config.toml
n_layer = 15
d_model = 192
n_experts = 64
experts_per_token = 6
d_expert = 32
d_shared_expert = 0
activation = "swiglu"
moe_layers = [2, 3, 4, 5, 6, 7, 8, 9, 10, 11, 12, 13, 14]
router_score = "softmax"
normalize_top_k = true
routed_scale = 1.0
balance_loss = 0.00789
balance_bias = false
router_z_loss = 0.001
init_std_router = 0.0197
lr_router = 0.000387
vocab_size = 16384
norm = "rmsnorm"
norm_eps = 1e-06
tie_embeddings = false
optimizer = "muon_variant"
lr = 0.0163
beta1 = 0.95
batch_tokens = [65536, 131072, 196608]
seq_len = 256
train_tokens = 490000000
steps = 3799
dataset = "wikipedia_en"
Below are experts of layer 2 (counted from 0) of a mixture-of-experts language model. Rows are named router (the router's row for the expert) and show model dimensions 0-191. Each number is 128 + 24 x the weight over its row's rms, rounded and kept within 0 to 255.
After each expert's rows: a language model's description of what the expert responds to. This comes from a sample of Wikipedia text that the model never trained on.

# expert 9
router [155 118 172  95 155 113 138 104 155  95 163 101 105 100 104 148 146  95 142 104 102 120 108 144 106 112 109  99  93 164 174 166 110 140 161 151  95 117 107 105 152 105  98 151  99 100 142 151 103 110 159 140 140 105 104 117 116 151 162 110 145 108 151  95 164 169 101 120 138 154 143 134 113 113 103 123 110 101 124 138  98 110  97 161 154 104 106 109  91 119  89 146  95 104 107 147 103 149 106 156 156 144  99 113 105 101 159 153 152 146 104 151 108 101 101 147 132 117 109 112 110  99 110 104 169 169 159 141  98  98 126 143 113 104 151 113 159 139  99 157 114 109 159  97 113 119 105  95 100 121 104 150 111 151 140 143 152 139 149 148 105 114 119 102 149  93 108 101 156 152 105 109 104 142  93  95 101 105 144 165  95 140 110 150 150 157 118 105 150 152 149 138]
It responds to: Word-initial letter pieces. Short opening letter chunks of words after and, the, of, such as f, b, re, st, pit, plus the preposition in.

# expert 28
router [159 154 143 128 136 126 154 117 121 130 130 118 126 127  85 124 128 109 150 123 108 118 124 141 130 108 103  85 124 162 146 142  94 176 162 147  91 125  97 102 156 103 114 184  85 115 145 135  96  99 145 129 154  98 125 135 110 132 163 114 149 105 161 127 162 136 100 100 136 138 164 141 145 119 119 136  81 107  90 172 117 124 105 144 181 118 115  88 144 138  89 151 105  83 126 161 118 179 114 148 192 145 117 156  83 122 165 116 149 125 109 148  92 123 131 126 128  80 110 111  86 112 108 116 153 147 144 124 108  86  92 142 122  87 132  93 126 144 122 142 122 121 115 111 100 104 108 121 126 100 104 128  88 135 132 131 187 126 160 151 103 128  91 118 151 117 144 118 130 137 105 106 116 185 107  96  98 125 137 127 128 144  95 125 163 142 123 119 127 154 135 169]
It responds to: Noun suffixes. Word-final suffix pieces completing nouns and names, such as -ations, -ants, -ion, -als, Venezuelans, photonic crystals.

# expert 24
router [149 147 143  97 145 113 120 101 130 119 116 102  99  80  94 152 155 123 143 118 121 112 122 152 119 101 121 108 120 159 165 125 100 170 139 153 107  98 131 111 146 101  93 152 134 110 173 152 112  89 131 125 129 104  86 102 123 140 127  78 114 131 180 119 138 126  98 108 137 142 145 144 113 111 115 119  86 105  84 146  95 102 110 156 127 109 103  83 111 122 126 139 124 125 106 151 112 150 107 141 124  98  93 140 132 121 172 146 141 141 110 141 111  95 101 157  82 102  97 118  97  87 116 127 139 142 128 142 108 113 132 153 111 106 145  87 129 158 106 169 112  85 123 106  97 109  87 109 110  87 111 169 120 158 142 122 176 133 153 160 119  94 120 111 143  89 115 124 120 134  95 107 107 122  99 119 100  97 166 151 125 164  93 132 161 151 104 104 136 156 121 193]
It responds to: Ordinals and time adjectives. Adjectives and word endings for order, time or extent after the or a, such as first, second, only, later, deadliest.

# expert 46
router [152 129 166  96 150 106 149 111 160 103 137 108 107 106 109 135 135 108 160 105 103 114 106 169 104  95 106 102 102 160 155 154  97 138 157 153 102  90  94 105 148 103 107 157  99 100 142 148  95 113 160 150 151 103 107 101 114 142 158 114 145  99 169 107 146 151 113 107 154 140 155 154 105 114  94 113 129  96 108 144 102 106 114 149 144  95 115 104 106 108 105 154 112 110 108 142 102 140  87 146 149 153 109 113 110 107 159 136 148 144  87 147 115 101 104 137 132 100 110 103 119  96  94  90 150 164 145 147 106 100  96 171  95 102 155 112 177 151 106 149 117 106 143 103  96 104 108 100 101 119  97 141  93 147 140 141 144 162 142 151 103 118 113  98 145  98  97 105 156 140 113  91 103 130 103 114 110 106 156 142  95 155 120 158 153 151 102 106 146 147 140 148]
It responds to: Sources and coordinates. Mixed cases: Sources labels after sports headings, coordinate symbols like °N, However at sentence start, and mid-word pieces in tables.

# expert 47
router [170 115 163  98 148 112 143 101 173 113 143 106  99 104 110 136 150  99 152 103 111  96 105 165 109 105 112  99 114 138 159 151  94 152 151 167 106 104 119 118 147 107  98 155 102  99 146 156 100 104 163 146 145  97 108 108 123 144 143 111 126 108 161 113 141 152 103 121 155 138 146 152 112 106  99 114 123 109  95 130  98  87 101 145 155  91 106 111 119  92 114 148 116 109  98 155 124 158 107 155 158 154  99 106 104 105 141 130 165 157 107 167 124 104 102 146 118 109 116 103 105 105  96  94 166 143 155 139 110 100 112 153 103 121 139 112 159 158  98 161 105  96 136 112  96 106  96 101  95 119  95 151  89 141 153 135 133 150 165 160  95 101 121 110 156 121 112 102 167 152 104 112  97 115 101 103  99 121 135 145  95 163 104 161 149 141 117 110 142 149 154 145]
It responds to: Word-start pieces, symbols. First pieces of split words and symbol tokens, such as view(ership), manif(esto), opening quotes, $, °, ′, m.

# expert 3
router [160 120 148 111 143 103 162  98 149 104 122 108 104 103 116 146 137 114 156 105 100  92 107 132 113  85  94 100  98 162 139 168 122 138 168 166  98  92 111 100 140 102 105 153  96  98 159 155 104 116 145 155 148  85  87 109 115 149 153 103 146  95 156 110 162 154  95 106 168 143 151 147 110  88 116 110 107 109 114 129  94  97  97 160 142 102  99 103 104 102 103 162 107 108 108 144 106 145 117 154 133 146 108 107 102 109 151 143 152 149 102 159 114  99 104 140 148 107 105 100 111 104 109 104 158 151 160 157 102 100 112 145 103 103 148 116 161 159  95 165  95  98 166  94  96  99 110 101 103 113 106 153 114 157 144 148 151 153 139 141 106 126 116 115 159 115 105 105 157 143 134 107 112 133 109 108 123 111 152 135 112 155 110 149 148 157 107 113 139 146 145 139]
It responds to: Name fragments, sentence pronouns. Word pieces inside foreign or unusual proper names in lists and titles, plus sentence-opening pronouns and there, such as He, it, There.

# expert 53
router [152 113 166 110 154  99 146  96 172  85 147 101  97 109 107 138 165 102 156 101 103  95  98 153 108  91 125 100 104 148 164 157 115 153 147 148 117 106 109 105 142 105 108 151 105  91 158 148 106 108 147 141 148 103 108 115 102 152 152 105 139  90 168 116 147 161 107 118 151 149 147 155 129  97 116 114 118  99 114 141 106 110  89 149 139 101  99 116  93  98 102 148 103 114 109 165 112 144 105 144 151 138 106 117 111 104 161 140 160 148  93 164 111 113 104 141 146 101 115  96 113 101 103  96 164 168 157 147  99 100  92 155  96 110 159 122 158 155 114 136 106 114 148 107 112 118 124  91 110 104 107 150 102 143 151 129 150 154 151 152 104 105 105 102 153 106  99 114 167 144 109 100 114 148 108 105 114 103 151 145  98 155  98 157 147 164 114 113 143 144 145 147]
It responds to: Personal given names. First names and name parts of people, such as John, Edward, William, Mc, plus nationality codes and adjectives like British, USA.

# expert 34
router [150 147 149 104 161 110 149 113 188 106 123 122 105 102 104 139 152 104 165 106 106  95  99 154 103 108 113 108 103 147 154 156  94 134 166 143 102 107 112 111 166 105  93 146 104  99 131 139 106 129 158 133 153 112 110  96  97 143 162  93 135 107 161 108 145 157 106 120 169 137 151 151 116 103 109 119 110 104 109 146 114 103 104 149 157  94 104 106 102  87 100 162 111  98 111 158  97 136  98 145 152 150  96 119 118  99 133 156 145 154 112 158 115 104 101 147 135  96 114 122  79 103 100 101 166 141 153 137 101 118 117 140 102 110 153 117 143 146  99 144 113  94 161 100 107 116 116 100  91 114 102 145 101 141 132 136 152 148 149 147 112 112 107  98 160 110  95 101 162 148 111  99 116 136  91 101 107 106 154 166 104 147 113 152 152 167 109 116 152 154 148 160]
It responds to: Proper-name starts. First words of proper names and nationality adjectives, often after the, such as Philippine, American, British, National Cemetery.

# expert 5
router [154 126 142 109 164 119 147  95 174  92 126 121  92 105 107 145 154 104 153 108 101  89  97 150 106 100  96  96 108 147 167 155  95 152 166 158 114 104 114 112 136 102  99 142 102 102 145 148  91 104 148 139 146  85 110 109 105 144 146 106 146  97 154 115 130 157 109 117 170 144 159 156 103 103 100 103 112 105 114 138 107  95 108 151 144  99 123 113 101 109 116 161  99 104 109 147  93 144 109 149 141 133 109 106 113 108 142 154 156 145  85 156  99 103  99 156 133  98 114 122  99  91 109 104 154 155 155 145 108  97 114 140 110 107 157 112 150 159  86 140 107  98 156 113 113 121 108 109  97 115  93 142  87 147 141 153 155 136 155 145  94  95 110 103 152 110 109 111 152 157 104  99 105 135  98 108 113 109 147 146 101 145 117 147 152 150  98 102 162 153 150 139]
It responds to: Institution names. Capitalized words inside names of institutions, places and bodies, such as University, County, House, Party, often before "of".

# expert 6
router [139 126 135 102 155 103 153 104 155  94 126 103 111 102  98 142 135 113 156  91 106 102 110 154 109 109 110 105 100 144 141 164  98 140 165 154 100  99 121 104 147 110 102 140 120 112 150 157 104 111 165 136 144  88 102 119 113 144 143 122 159 104 158 100 145 152  94 111 143 148 152 148 114 105  93 101 111 106  99 128 113 107 122 150 145 101 103 110 105 103 108 150  96 108 100 158  90 141 104 155 145 148 110 106  95 106 146 146 159 142  96 152 108 114  96 157 143  87 119 116 122 104  98  89 173 152 154 149  86 107 114 154 105 107 134 114 158 146  99 145 110  86 142 105 106 107 106 103  89 107  95 157 102 150 145 149 154 145 148 156 104 122 117 109 165  97  96  92 153 141 107 109  98 152 103  97 110 120 141 165  94 148 114 148 143 164  96 120 155 158 152 150]
It responds to: Nationality and institution names. Proper adjectives and name words like USA, British, Army, World, International, often in tables, plus commas and name endings.

# expert 55
router [135 109 147 111 154 110 148 106 156  97 133 118 102  99 107 145 118 108 145  89 124  99 105 151  92 106 121  93 102 152 155 137 102 158 165 151  96 102 107 104 153 111 107 160 116 111 140 153 113 111 166 145 156 101 114 107 101 155 143 105 145 104 168 102 166 153 117 112 149 152 145 149 111 109 104 105 104 114  98 134 102 103  99 154 144 106 105  94  97 101 102 154 104 106 103 151  93 153 104 143 146 123 103 109 110  92 136 134 147 151  97 156 109  94  95 154 140 109 110  96  96 102 108 112 154 156 151 154  98  90 111 151 110 105 146 110 155 144  96 141 107  93 147  90  98 119 105 115  92 112 118 137 104 149 144 147 155 132 161 142 106 106 103  97 145  99 103 101 154 156 112  88 119 138  88 109 100  95 145 160 100 152  98 158 143 142 112 108 160 148 154 151]
It responds to: Counts in stat tables. Zeros and small numbers in statistic table cells, count words like one, two, each, and entries such as Bye, W, L.

# expert 14
router [164 120 155 112 144 111 151  87 163 102 151 109  99  98 110 148 143  97 138  92  89 105 101 151 100 109  99 112 102 146 157 162 110 148 155 159 109 108 113 108 146 110 107 145 106  98 158 160  94 108 159 146 149 110 110 104 101 152 152 107 162 102 167 105 149 151 102 122 161 142 148 147 112 116 103 106 119 106 115 152 112 110 103 142 154  97 108 125 116 116 106 147 111 111 107 153 118 157 112 141 159 157 107  99 112  94 157 157 161 149  90 145 102 105  98 144 146  97 105 113 116 101 107 103 169 156 153 136 102 102 112 157 118 103 150 112 158 134 109 136 121  94 147 100 109 113 102  97 108 115  97 163  94 155 149 141 148 140 146 162 119 101 114 104 154 112  96 104 154 133  92 114 102 139 102 107 115 111 143 160  84 160 101 153 142 152 118 112 157 161 169 159]
It responds to: Century-year prefixes. Year prefix pieces such as 191, 198, 201 before the final digit, plus some capital-letter word starts and nouns like company, staff.

# expert 19
router [140 132 138 101 135 106 146  99 151  92 133 125 102 113 113 146 149 100 157  93 110 110 117 148 103  92  95  94 100 145 160 154 104 140 148 147 115 104 111  98 148 108 113 142 107 108 156 149  97  98 146 161 132  93 108 120 102 149 142 116 152 113 170 108 157 143  99 107 148 145 137 154 112 109  90 101 121  96 105 124  96 105  84 153 148 110 109 114  95 109  98 153 113 124  99 159 106 152 117 150 151 150  98 118 114  93 156 142 154 147 110 142 113 109  93 156 137  85 108 107 107 103 106 106 153 132 150 155 102  98 117 159  92 112 133  99 153 145  98 148 102  97 165 108 101 111  95  93  96 112  99 149  88 162 138 152 150 135 154 158 104 107 107 102 147  89 101 113 150 167  93 103 108 137 102 109 104 111 161 152  95 150 106 149 148 158 105 102 141 139 159 141]
It responds to: Main verbs and years. Finite verbs after a subject, such as won, is, held, published, plus year prefixes 200/201 and prepositions, often in music articles.